Experts of a small language model.
Experts: 192 experts in each of 12 layers, 32 ReGLU neurons an expert, 6 picks a token.
Training: a variant of Adam for the experts, 301M tokens, 4871 steps.
Below are experts of layer 6 (counted from 0) of a mixture-of-experts language model. Rows are named router (the router's row for the expert) and show model dimensions 0-127. Each number is 500 + 25 x the weight over its row's rms, rounded and kept within 0 to 999. Numbers have three digits each.
After each expert's rows: "comes after" lists some tokens at least twice as common just before its tokens as in all text. This comes from a sample of Wikipedia text that the model never trained on. Tokens count by the router's weight.

# expert 145
router:520488517538524518468499559515532515482468461503536499464537538476454488506473512518498487493545508535507471457496531512514472516532521474499511529491491496510541482446461497500540490496539508457512473487545503483470504513491545503571516470516541479510457511529483467475487478477502511485507474461468510493534516522497502509497490483511511501470540513481507479495494495539535517522483
comes after: "and ", "to ", "the ", "an ", "\"", "-"

# expert 152
router:530484535534522527502492525531519503472470496523548482489501514488480451477475507509503452474526495525514480473499501528484455485503493475488491510497504476536530472492493528521489473515503513506552479445522540496501496517494524499546542458506494477542486518514477501477474501452518507481485484476501468492545529516546507537533536534511512475500544507483502468471475446499540519523458
comes after: "w", "sk", "h", "br", "cl", "Pl"

# expert 82
router:530469497522493502470507513517528512493491489502512490465519532475458486502489508514465470465506514487523448443481515509541502512492543463479534521483497493529500498477447523524503485530506505476505476459505530489460521518463492506536513505529498451517494524491489503514473500475540515469484487474487482510544547527503525534518536532525558459504505498492520500498426488510506491537456
comes after: "9", "8", "6", "7", "5", "0"

# expert 134
router:535483540530526524497455547520500487477463478510550463499530495483511489495487504498462473475509548499508478447487515503486493524524522495460543533467507515515523507466480527507536491497538533483520505492545499479506535542454517505542538475505493491509463513518458507501470474466514534509507494497486484492543542502494491510540513507552513474491509517471512468444475502541507497510497
comes after: "the ", "a ", "s ", "an ", "The ", "ing "

# expert 130
router:547464512536531550503491499530502531490508479572512474503520506458467470472496545519482468470541520517536495477447507516518476514521528483479533501508495515517517494467470508538498476525531540483517457494509534476515533517520507497519504470510533483512496524535502467498495458478522511491481492490469485495516494522536543544526545547510532467509502510521492485508461479516506520521495
comes after: "A", "U", "C", "N", "I", "T"

# expert 52
router:546460553532542538469503518525531528471486477519517479459534532475491482505507502516512470473532526540523482489480515504511472503532501487487508532483453477537538485491492521528528476512494497471517470469538530477459512493471485498516540475539525459506482512501451484480495496455506519499501495470472510452509492528512529508495494504529507476481522527496534479490471492526521541548470
comes after: "s", "es", "ed", "e", "ation", "ing"

# expert 24
router:531459539504514534462491555532532530476496495518499503494525526475498484470474528533441472490506519500516477511481524509519487514486537507459515547499496485519519473488466504501493488492519505429472495476519513449485514545502569513528525465521522470522503496543485482453484463500506532469505473476483475456536502515505500498523507516509488490504527530454483508487473477519500524498493
comes after: "\n\n", "==", "- ", "Med", "== ", "Offic"

# expert 129
router:502460532523501496477501550527523496479456479515492513461554501510460460479481502485490475486513504516513454481484541496527502510508521453508508523443473490532528465485475536523526480516551500493500491496507512489478500509475528491536529476510543475504502523522504487503495479489526551474445474458490444512537505521524509501491496489495545478515494529489513472476482464536553526510501
comes after: "\n", "Am", "Im", "im", "Coordinates", "form"

# expert 184
router:502499540522493512454502551500539531491486511522525472482543501483501494493493517522487486477523509507514481477473534503516488503521562477488516534496476497547529510476480498546507460514540520496547500482541505483477485511499531505536524499539548486510456512528459461471496448492488508477499463467461486487551516490512513507521513508563507484478533522513506471500486487537539531514496
comes after: "| ", "; ", ": ", "- ", "\n\n", "– "

# expert 167
router:524460550507514515476457535502502510498468478511520469503509493458482498496488498543466468476482515517503498453498539515511493509502506488504507511490513471521530473451502505532518475533507511451499494480545514484496502503481507550544532470513520461533480510515503501515464489484512533492490452490479442506526517505519531533488477505546530507511542515464529470500511472511576515538472
comes after: "\n", ",", "had ", "has ", ".", "Total"

# expert 69
router:513487516527519548466504473544494538488458464516532483469504494492470494472489536488469469456506522498541490483479533538499471504521524448503509534517489475497525499486481530519509471558527537487531470467517509484485496541509488520554480489515508491525499522540456478476490488497516515452483467500503486476546535529528521509517520522494539472508510504483543482476476504487503519520459
comes after: "L", "l", "O", "E", "Ma", "R"

# expert 65
router:503473508518529537481458528534519538476462479534516456484542491486504500486494529499490473473536535525521491479467530532509492495555516504499512523486496460540558503480465516493539486485542523450521502495539505479468502499496541507521535495526513487482462496506449504456486465476511517463494469456478485477540511532498532500525495508527522501467520535497503487481504493521508525529486
comes after: "the ", "a ", "and ", "of ", "ing ", "The "

# expert 137
router:530448537515503499495482509545535507494468477492512470498535507476487503467484493512484492463524498509508519480475522486493431515513511457476511514484512475525534498471472523476502474503556510484546497487528507482480533520481526519531563471499511477515450516523482494503465491490539529485460501461468460500557494511511510495493533498543499487470520520493490485475450502524492520502447
comes after: "was ", "he ", ", ", "and ", "were ", "He "

# expert 159
router:527468520516520518468463509516534487483461482531505480504551502470480507508484542528461472481497514512514455474474510466511487518512548509483514516446485497524532498486489487530560502525534510487514484495549501487485516515491508530552512458527519477509446522489498495463513486472508525519477463462483488496551513490540527518502514539541503502496550521491531469510505515494517536529493
comes after: "the ", "The ", "in ", "of ", "a ", "- "

# expert 139
router:522449532537536529472475522528525528453505490526538481476498490493449488496484542512495483472501514529509479499479528507504452517527518478497511486481488485515500459467487547519520489523492530502520474471524541486483504539531502543524532483514518479539458517534497500475480486477541472492489508460462462499537527526521512533539539531536530465519508500496518484506494492504499518528466
comes after: "W", "H", "G", "Be", "O", "F"

# expert 87
router:511512504526500517482504505531516524489482461530537496490526497459479499463472515477480478468490520494490470476472515540518458524531543475482527517509472496506491471502485564515536503523493550478543464444540506485470515517504487518527510462521521441498487508502493480503500471485529531454461512489489485491539540521485532503536520524496522511503526515471509489493463488514539540544483
comes after: "S", "=", ")", "\n\n", "U", "L"

# expert 110
router:507455506527547497495476531526509505462472505491522519490520505482491515476471491515477455477513538535527495457473552500509471541518529465498493525509458492511515498489504502491522458514542541494525495464520509481485512517481522507541490472542518474524511523508477497485506472459512508474479461496464493491549519492533506541520512544520519458481519535494534454444482461518514511490506
comes after: "al", "p", "Al", "Ch", "An", "l"

# expert 180
router:513473509498502522463480517538514512475500492524513482478554500481489480482492527524491456485494505526545486443475515530504473468539486496486510497472486481537510493467494529502501475522537545462531473483567521500506514496492533520524534482533505506534489524512466472458481484470534501504464494464449476499547493498526555533519529526516516496478498498506514496464483463520529492539504
comes after: "g", "v", "p", "G", "m", "t"

# expert 30
router:524497524493506526468485523534502518482462489498518486488515515488444506501465520496486479444498531483526471441475522514522479529522512469483524526485498449516501493475487513531532484491537515454521492469518493469469533523496501504542550486530532473504459544506468498498489472459556522474488478482488497495551527514517519479503518538549478478509516513507493466498471482507532513534496
comes after: "(", "–", ".", "201", "1", "/ "

# expert 78
router:528471538529511540498472545529506506490480484538524467483539529478516486483491510499478496476541547527502466467464535514499496509542519514487521534489512485535542490482480524488515486504530537473520489478545517493466520517502562504504566486502495482512459514515461494482488476475518506479511472453467485463522518521515541510515500506525506505464536495507532464490500477505511537529466
comes after: "ed ", "ing ", "to ", "es ", "s ", "ted "

# expert 185
router:529503541521504516487487530518500495442454473511520477492497493444510498504475529518484507460496519514490485489455545502496485504507535499471533534503502497544553462463501523519531451540498536501538493482521518470478506528486553506542525489511522475494478544560468488511492491462518529455508502474487477481524514544490515530505499522541502510495506513477508460460494496518521509509501
comes after: "| ", "for ", "3", "1", "0 ", "in "

# expert 84
router:525480506525518537497466496528497528476515489543497471481581522463462505495470511502491495474535542497539460481455487545499487492517526482453519521488472508506522479468479510500537483505534517472486505471523508483491525521511518513525499492518520501486483521504460469457459484468520504472490451447491456474536508528512518532530520493476493486508508509505498490513481463543506530549498
comes after: "the ", "of ", "a ", ", ", "in ", "The "

# expert 58
router:535480501516516515499479517500515552476487459537511507502555499452476474482488552486490490471513531508533469460483506522504483483510537483462515517495475512504528471473480491548513477489502545482505497470531506500473508523520512513534542476519537481532471518482513474496473456449513477476505477482496473478524512536494531544531504535509496454510519526496485495507490438504498517559491
comes after: "the ", "19", "20", "The ", "1", "18"

# expert 163
router:542481508521543523481454521498529478478452478495487469498540536482505512489484525509483465487501548525510471455470531505495499524508536510500496542483481500547492474462513510518552465515513503479480500451527510467470498526486495546548519500503564474523472532533478499513507491485540505494515477481473475496536522542506545510525487518535512495505515512469507486506496463502540509518511
comes after: "of ", "in ", "at ", "for ", "0 ", " "

# expert 133
router:506492536527531516489454523514528514489469475534493490487546488503472472507487519496493478467520503487547494462456509506508447507518507514477545504469466518501532490471487507537542480510530525502532498471542482475494526543513498537547511453507528488510480496517472533470490482487539504477481473457479482466553534531492538502529496498526522499490547507470490479497512485508529536512467
comes after: "the ", "The ", "an ", "of ", "in ", "a "

# expert 23
router:517474530518519511493484539526518502461497462552538502484559502456500504494514512503469462480539504546510476481499524505511490509517527474487535540484482466517539508505477501520511460523507507486497506500565533452479514520498526503538545489523516458516481539522454467443491450473522508507501499485465474500532501513498520494540518511537484491512511515456508500480484477536502489505495
comes after: "\n\n", "\n", "|", "==", "The ", "\" "

# expert 75
router:503465530542514556482492510541518507500478477519482478467528515447509453505470502540495462483517505501540450464484511505506494489509520472470538534486501477527549486465507528535506481506546503504500495468498522474483510550471509548537524455494515491499504495527461462494520505488505523469503453505492488489539504511509532499492514520551522483508521530461520451468505481521506497510512
comes after: "| ", "M", " ", "% ", "±", "MPC "

# expert 169
router:531492522503508490458492517517533537487505501506512457495521518465517480494478518503464463476502481493526476483437504515499494489509504505477521522481510492539537500491502535525506495535536499487530480481540503502439515535503515498557558488537504478499477540505453497495474496455524523489503461464481482527558502534522534535497513531541529512513506505455535475484492486507511518545483
comes after: "0 ", "| ", "1 ", "8 ", "6 ", "7 "

# expert 27
router:542484531501507518482471523538547522464481501536550511477524526445511499491485511500483469489494497517528481472457520541479503497533508486494499504508492470520506468492491505511547455492503521449513487463535494502465523526474516549523508474530529491518489531514501472468479501461504499467478441487486509490528513534549550513484511507522494483495518510482519521434491471506493529534499
comes after: "c", "C", "d", "p", "b", "r"

# expert 156
router:534485521532511514492501534515520535506493455503532499480507527474484501513488504526503489479526501515539484481469526536489506525505520479484507483467504494543539513452489525512494482513514510484537480499556494492459503499522534522551542509521527473515497528500467482480470492488518511489494455460467478501569476508491526539498509501540520499546540528485491440476477481514535538549502
comes after: ",", "°", "′", "hold ", "-", "."

# expert 122
router:533480541513522525488465540545492534484479459541531471510524507469475493483484521497444499504538524486511498476497540483485482511504506494462530523497504452511530498469464521490510485495544503491518486494514498501476524501469541515540554456491500470540479506516473505472485482489529527489502483447462488516556489510503508505493505503540500496476541537487537469478460496533502522508459
comes after: "he ", "and ", "He ", "to ", "who ", "was "

# expert 115
router:535463521551519544485472497552495515485507480523541491455505505504466477446477529516447461474537501538533499490462528522525478510522521481483522502487506515498505456481500518536502465525501544503520443505527536494503518517478484517522503501524523477515475514560493481497477481470526514487479512455469491510525527538538507526531530520515517485501493495494503448479471502514510507514495
comes after: "D", "L", "M", "E", "H", "F"

# expert 90
router:503479507519513513480509522526518487455474504514490485475542542459480484501490522524474464474520513509566480489471516538526457499490503507507541496457465466525532488472466494507522487535505516484542472483529537482464506509505501513537517469507505504503485532511468491447513514479515552467492492497462481484543513518538508512538534515511530468539504484473522482441490478517503518510469
comes after: "m", "ol", "M", "in", "p", "em"

# expert 47
router:558467536507515545462512535506522518482494476532524479472545504477475507498480511511484498464513490500517495456472526516529495538529533449484511519508522466500539493485466503537533458499510525474494490503525525461472513513480504535546501492516495459494486513510485491497465484475551501479489516478459497479548530531536557500517508507533481480526515509483495491481469471523507506556486
comes after: "(", "| ", "200", "199", "201", "198"

# expert 113
router:533467495504507563464475489532508510505497502577507496472520506447466475451487548529502467473523530524520489474471509519530481502527516481474521510494505512513494496465481524519520478510508520473505470496520524472514488519492508498519517479502534470517510535551485465496516461458535510493501501477471454513538520523530519519519530544526534474518498497504495472505433498522515512524489
comes after: "A", "S", "M", "I", "N", "R"

# expert 190
router:568479524507522523498496506511506509481477458508482497512569498490491493468491519514478481480525528535506494469468523489503487512510524507494503542454471487526538493476484506528518481516552524480514463465538508490451511505503530524528528490533511484523481531493502483501483461485506500492460449456473476448518522529534520524533484551542501500490514496474489452496513497510518548510491
comes after: "on ", "to ", "in ", "at ", "along ", "On "

# expert 127
router:505468511523489516467480528537506507484450485552501479471521513472470477478456496510464467467506543500524494469485559536532469505528520480505530534449511515505515464448492526527491465487575502494480491472507499482496526533517516534500496452520526491522459512510476485522497458476528515469471497485457452489531516511512532507511527514505519494497497508497510489493495477525528503499495
comes after: "| ", "M", "I", "V", "Ad", "- "

# expert 118
router:516475548509517531487492503514510514501447451538506487482526523472456486488488515500500482471499506493528477481470532519510498503529510464478492515497465475514543466495494508495530462478556489458507472467524526486452503497478539503511558504499533482487461504516488484502495458481531503465479494474456469498520496535510509525518542537505520489514522539457502465468473475533494535496464
comes after: ", ", "as ", "well ", "and ", "but ", ". "

# expert 103
router:503494505525527526469443550541532509495450490526512483455569500480469484485479522487461494472523528532503480481477506501503489514519511517494544525476496513503531519468470495481535497500527526475528509489534490481490507526473512523543562462534533469541472510524492480475483477488519511460505473465483471487531529520501523503544505483538516503510532514471495467479492496516515510506475
comes after: "the ", "s ", "of ", "al ", "and ", "National "

# expert 168
router:547498528507510532480481531490509508480473487531542487501529516481466508516471488537483489489538540504540492465452544516516469522507528483486513522506483494512557491481482523515523492511548514460528457455525501467467501510487526525535545493517521481508501513502484473507478463481536506454486485447451466490518531545521528495487508513536496472507518511491499482516464486523516531531504
comes after: ". ", ") ", ", ", ".", "\n\n", "6 "

# expert 46
router:513464524506518523489461529518517538509468499559513492490552524458486493489478502517495496485512512511503480457471515533510489499546524493514517530494490483509539485460448515499553493486541522450538474470530514474462491539483522493529551453517530488523465497523479507487498491491521501484495488466482503484536539527499488512513509526531517490466517532503557466483493480518495518528471
comes after: "to ", "and ", ", ", "was ", "is ", "es "

# expert 71
router:522480499487525526471478537533531544477483484550531498478535529477492511485444523495448492479534514533537499485480530509535466534516514485471511547513476483520539450467479515530545483516524518497513488484504508478474513528499517527521504476509519502488457512531476511515495468470547519462478477461491469496523529551508545494516533504487519494496523521483531487499488483528496529515486
comes after: "| ", "by ", "- ", ": ", ", ", "by"

# expert 35
router:506483519509511508477455527550481521475471469493499482494516526485448491481455543505493453480524504502519470482446536500510486538528517497498503522487494458529517486489475505564526475513528494490501486478526488442501499526496510498549546484535515436496490533537488497521488475466530510466485507467499475480530549499510501497494516497531499463518519522522499462499451502502517515534502
comes after: "(", "i ", "son ", "er ", "en ", "o "

# expert 48
router:523475501519513526482476518541526516499499460541489518476541481446463509491498530524474471487525535500508478494466501487494464523515529467491514532512481499484524454504502527540540494508511532497492455493533491497496528494493503551536527460520525490508467523496491492508466442456549504473492503488502487480553480523485550501525538515518489467516512520473528487513494472495530530537463
comes after: "San ", "the ", "U", "Gi", "|", "Franc"

# expert 132
router:536458506529518521480487508510559527480481483537521493501561502475478496468448539500494466476526511519530500463484513531487462516505503455482518527483468449551510495503512533520525495510531536487529479475523531505470531498468510539544532464520519461512489504522515481484486483486524492456462455498483471497502509522520513502516522525534501481482511497474512498482463500512538487535488
comes after: ".", "==", "===", "====", ". ", "\"."

# expert 93
router:509495527519517505485486498510493575485488470533525508465538497489494489477455487504473468471511533511526501480483537507512466517528523467477529533478439504509521472485469527522504478544533546468510459494502520493489542520521504520526513477522509518516476534556462508492467494493538507440477484475493478503539532528518541498501501518508545499515512491467538511478486486515520514501472
comes after: "E", "A", "Ma", "B", "a", "L"

# expert 106
router:526506500519533518481466531504497499454476472518516489489564502477481509491446504511464467497534521507500481456464507514498494502536508488487524522476479488505542533481506512480532499519523522483509500503526480466499517533500524489535521518536513473566479506521477490481488454443511500493459484458469498502566510528501507506512521502517497487471541527454502438477509497526501542511513
comes after: "the ", "a ", "an ", "in ", "for ", "In "

# expert 74
router:517476514513518551499479482540507516462476478528534518461518502470480513507493511520482481491497508494501451480495506535495478508499536487508495504497472481514510502480488549532520487523518531473511447467512503479441513538492509549550492446500523482528493535516455448468484480463541485477504510444503489496550523503534545519524518499533507496492525515499532476494507465509501515523469
comes after: "B", "b", "L", "P", "G", "K"

# expert 117
router:530450549502495550483466494495511544486483450516516460491508518474452499497477503513490487479538511500526475462471486504504461528516526504490545516483483490521528472484472500522505459507552515504522481473502533506435516483508508521519548471501551456493487522537471472486506472470530531494500483495486466492517506545521521529500519521529496515513522541497513469491455480516512500499477
comes after: ", ", ". ", "that ", "which ", "who ", "es "

# expert 149
router:507472519535500535461518509544498516470496508532536506491515512466499503507489542518477453513536525555512489456484544505507467507511556481464503524481483504525524484476488529537528501491536540488529498487551485480469522517476485523536511462514541494509467502538521478458485507496496535503481497459471484490543543517526527512498528512547499476475536513493503494461494495524521522512488
comes after: "| ", "the ", "St", "R", "Gr", "For"

# expert 70
router:552486521540514518474483512495511528451466459511550472487527521467473510484499547498474495465512541514512481468476493540509474501525531489459529519476507496501522490443483504515515469515516538460515490490530514476470520536509510518533524483545515479507468516507502507488457463459507499478501478495470514470532539530504548530528486493527526453508516522502500491489511469509485511539475
comes after: "| ", "the ", "–", "; ", "a ", ": "

# expert 153
router:514472520521501524469477530526537520474462494547501468490536523491475470491461533533493459475499532497507481496449509519527493494527499494471524500478463501512524473472504529548552489496537537509539483476524519450516530501493487527534510461507511484510446523542476469486493502486530547496489484482478483489533509549512528531519503509537536477473526499491531490502500503532520499531499
comes after: "N", "V", "G", "K", "in ", "Y"

# expert 116
router:524473540509488535496432496528507530492473472536526478500523493468427499488483519511475491497546516489527480500491501481491447511515525517478517509468463475518508457476491506519521484513546511488533494469522550492468529512475507530514530482501555492527492516546499476491501502493525533486485485475462458502534512530518540509503525505545495509482545526469505475489474463524513491501482
comes after: ". ", ", ", "where ", "that ", "He ", "when "

# expert 104
router:535467556511502531479486517512527536475499466551519469501552492482480469501460510543487468466517512487512474473471550534542474497514515510469495538477475494518524499481491520510533474501541506480533493482520517485424509523498501494531514476493535464505467493514472455494497476465513506465486474483469491488520526523535507501493512515528505474479513521486521475479443486508517499525486
comes after: ". ", ", ", "\n\n", "However", "that ", "). "

# expert 173
router:515470537521493565482475522528527507492470510550499484490524504491511500480481508514491488465513548531524498466494526541513479511534535483464521552480500492504512484469494537511508492520537520479536460479512533494482497518477522523542489475530528477498468518528487454492494470486510519472508469480465490473517548518516528507492524518541510475508548537487489482480461485555535518525490
comes after: "\n", "| ", "\n\n", "\n  ", " ", "R"

# expert 161
router:508484527514487539483465487522533526472500489542510498476528502483499485482482493505516477486523532513491483467482509549498464514503510498474485515476477485551519472482485523499515477520528520498533465456530532505469514513510524531523536485552537472561470528530495499484460482488507503493505484479453467472537514522542561519516541533507508455497499508474498477472488440520511501520501
comes after: "st", "g", "tr", "St", "0 ", "w"

# expert 72
router:502492512537506548516489489554506478487480487525523477456508536498503490488509528485513465497509526490507463474473524522497478488517527497462510518504519457494529490492502550530557470536545511479533496481536502454461512527482529536546508473502511480499457517530459480470496437486505504471491489496471471474546520502528530509503508499530516469499533507493509454465468468512492516490486
comes after: "| ", "L", "f", " ", "F", "P"

# expert 172
router:504456516531518517438482541531519507479450484527537502482542520465493484472489531516454484501494511532496459480489520534507462537525529512497515517493489473523521480463462498543537483525517509480498506484519518484483515512485510523529509491511544478527478531555507456492490498504528553472515477496499469472507523539497534523548492503547526487483512508494526509486494472521520500549509
comes after: "of ", "for ", "in ", "at ", "by ", "University "

# expert 119
router:541455526530518563492489492554526512488502489571507473484510503447460482463480550516493459453524521512524490499465509531520479495508524468473530497505505500512512494472495530541489479530514523493502469496517542479513507518498507513511503486511524475492485514550483477502487469457529509479505502473472443512527521503539502524523538544510529476524497504499518479488460480529507505520492
comes after: "M", "S", "A", "C", "B", "R"

# expert 10
router:521487538513515522485457501521521544474446466556509485486524499482493502478465508503482464494494501512514471481440506524517493521536508494486521519518485479503546472480475531553525481518513520467528480484526517481473518526512517539526507493526534512510499521512491458487493471491525521462470454482473507483502531528527544499504510546502491442481532536475517464480477456514513525508493
comes after: "d", "de ", "\"", ", ", "D", "L"

# expert 170
router:528494532550541538465489517557526527453492495499544499485500529500472474491489505538487451478532493529507486494483505533513458517523524468490486499473478489534542475494496533487499490521506527476529481488532528505484521512488512508524543450541499493524519531518490494482476482472535498482479496465479479472544520507507553543522530498535518478503518528485499474477489498520549499535470
comes after: "b", "w", "h", "k", "sh", "bl"

# expert 17
router:527480525519515518488463501536557507482509497521528466491522525490483487463475520506505466464524491497544463457478537530519493549493513475493525485482480496524531466492497523516531496517510520501499467468525531480500531500454503516526511490501520472521482557527511457481469477454544495483499491494450451508546482533540533517487518515520519493491518492471485476479485455532506475523488
comes after: "c", "C", "cont", "ab", "ac", "rit"

# expert 150
router:504493534519527543489495542527498506483486485536494476502502527502465500488492558544479472477530533497526476467450508520525471495524510472459497529472488479493534494475469528550541473524514517491521503484503535487499556502494542513545512470506520492506462504534480498489486501471533520478499481485498457484535504534536526524505501523513531488508537504484540469512481502530547511519449
comes after: "N", "K", "H", "Sh", "Y", "J"

# expert 77
router:510461530511505538498478495541491525475474465503509493462525488486477459474484507506455498488513518527559480498483509505512462516541502499469519513484481473519520461477514530531490463537510509474509472488519506507479547543485495506533491487548532495507475529550480463507515504466527505455492497459465500463518512547550535521520507496532502466511547513468511476480492488501484537518482
comes after: "in ", "\n", "v", "In ", "L", "M"

# expert 32
router:525494542510524536492492520517505507489490453507514485488507521515452489452495512502478446496510506485536496476446528509534487507503522479476525529495488474509518501480453515543522504512519496465505516469519517494458506509512489510550558485531530476504472554542479489498506480477549497488489477468483484487555525535495535478524526503533489472530509559486498451502488476529499518498519
comes after: "(", "–", "″", "born ", "201", ","

# expert 140
router:506424561529508527483467526531513535468494460555521485494525505490472491480447516499464485483540526525543487496463537501502456536536522486502529529479501496505519501474480513544524479511524508488501479490540504481462514501487513544549500499513532507506462518525477502491481483487522512492503499456490457498515536512499528509523515522513525483464550499489503461494484485494488523517483
comes after: ". ", "John ", "an ", "y ", "Robert ", "e "

# expert 105
router:531474528532502530474469539516528508491468493511529503474569506456482494468473508490451489478533504527524463473472506512489497493531538480485556510477482513509508503468485509482526491492560533477509491466535492479497509524498524531541516473517487485538507518504479476466479493465514521498506474462496498499555537517530507506554487512538516480475541510457525468485494488507513507484467
comes after: "the ", "al ", "a ", "s ", "The ", "National "

# expert 138
router:536465523519527518493471507496520515473486472548530467512527509483474499502472511504479473470533556518545468469474518504503437498495505507452515549483497458520509468483515510502531475506531516480543488488535523479453511519494503498528545482520549473543488498522466484492472481437519539473489486481458462482523501514516516503518512501526511508505498525477531496487495470523512487530494
comes after: ". ", ", ", "==", ".", "However", "that "

# expert 100
router:510478540510529539473448532517515502485467492501530475497529504474486510472484509496468489480526517521489476487462507518500481535518499505443538544498502505526501508453486501529513515519552511474475485499546490464482525550479525518527512449504506492564454501506464507490485448470518521479499466448487484472564493510481527513513502484539517496502516530473513484465490504506499498490495
comes after: "the ", "a ", "his ", "an ", "s ", "first "

# expert 80
router:522474509548511536475467499518511537489467493504495484480536552480492472500476545541480486471519516514509485474491524530530501518516519507488517523485493478508532477451480515530523450544546517436497458485520495441469512502459548537567520515512521468494500522505461463489497500515511507492466480502480460471541514531511499487502511493512510512512508514485512464474510486521514496495502
comes after: "|", "dis", "% ", "Total ", "Notes ", "adv"

# expert 164
router:498472526523523538467484531525556512460488476537499492483506487500483496481475515519471485466508509486521502489484529529537453492563503499491514531482496465520517495486494526566519472511543543500511481497527524466490552506515499512537515467505493477503474550513477509501506480480542527470484486479477468500539504546521532539508547504518502489514509515489549456502466478502525506497480
comes after: "| ", "J", " ", "K", "- ", "N"

# expert 20
router:496484498530525494498474484520532499484482484549503501499503489463485493457472514505480454482505494515548478480471545533521498515499506484511533502516467489534529465476487517571511467508506546492553496484547530497488535515493486536542515504519549479509478531554509468490459498469502506469481477496481488478521515550513511525510517527519507448503515491473527469495471465490469533498488
comes after: "d", "D", "C", "c", "au", "u"

# expert 158
router:524475539525509536466513532527501527474466483523527485506562510466478504489454505518492490503518508544514471454480506529502494522536501481479523495495492492514566485481495491518510475503546509456527479469534503478451519529509530495530554482510520494491504537491484481476491456473485533471462462450496503510524497514536535513521492510532525490492537525469513487497494483487534541514510
comes after: "and ", "with ", "a ", "high", "on ", "- "

# expert 39
router:540476542504509520494464532524524496475451463541538478486527494480502473489465502524465492470518533526530463473453512537485477496531525502492509535480500500528508488481484521483534467480510501482524507482524493472463519537487521539540524477531518492524442519525477495482485484479506528471486442479491497470542536543500517504484523509532498495490529536495513483487484511530514518548483
comes after: "was ", "and ", "a ", "the ", ", ", "is "

# expert 154
router:515476503524517517487470539512490551463490502510533495503523527483499476490511518516481470502525504543518492457423534534518439506519508468483526523487473497520515473450461483508520480515508525457537466475520524465473513503511533517552534499533544486509502529506482508497497470482502510473478496473492487472533511546494539536550503510498544489468507517493505489502480493517496531517483
comes after: "-", "in", "of ", "to", "–", "co"

# expert 38
router:528505536514527501486477543554506533476479480505511496494517528444460477469498545532504482478513518506521458464480498527476497514534518463480505515469490481516524489505508501516495466533494529501485454488485506482509521502477508514551513480542542485508479499526494484485475471468540507471447488482509467488545536533507536519521511507537523509498524515457535473473456464543516505517491
comes after: "H", "h", "Sc", "er", "sc", "y"

# expert 15
router:521481507501510514496481510533511528490454479547534476499574531476467495491469510497490492489505504505537470471466500501523476530532529489490506509501495477513543478473490490509538504529539522468507492491512500494456521546480529510531498473542555477504476544508465516460484494470494507479480477454462494453526517535520543492520512495511501472497563518504521470490487485513526520537482
comes after: "of ", "a ", "- ", ", ", "and ", "("

# expert 66
router:512494519510524527499474527508514511508439491568492497457513525457501486507503482507485495454500514495536493472483521500516450516529539471489531504451477473528562500483496493525527502489539519468511463503499522481490519507494513542524557490554508505514489544532440479492495468491528517477484497450480474484513515526525490537496522509494523470485536503492518488471462511525505504515487
comes after: "|", ")", ".", "==", "|---|---|---|---|", "|---|---|---|---|---|"

# expert 107
router:535477551531506521493458521510505531453482468545509480484550510494501480501482523508503466474523510518518466457476507539505482510515493493475503518481454487517513460478470506496535482523534513473512503473505537495442519524502520502508524491518533461528474516491456482493499459472512541505495460489476470465513544540513519542502519517519526479509510531466519464494456475530517525507498
comes after: "the ", ", ", ". ", "that ", "and ", "some"

# expert 81
router:528466531526522520471475534509529506465480487518504490465554502498501525490485524512507482485535506545528478430467519529511521509550498504462530519462482470522517475494479487506544494506521511441502486501512517480490525537489529525509522480527548501502475495519461501464501468471520512485492490452458479469520511558528518519527497514510526494504531515470534483493503484531532524517476
comes after: "in ", "the ", "In ", "a ", "to ", "of "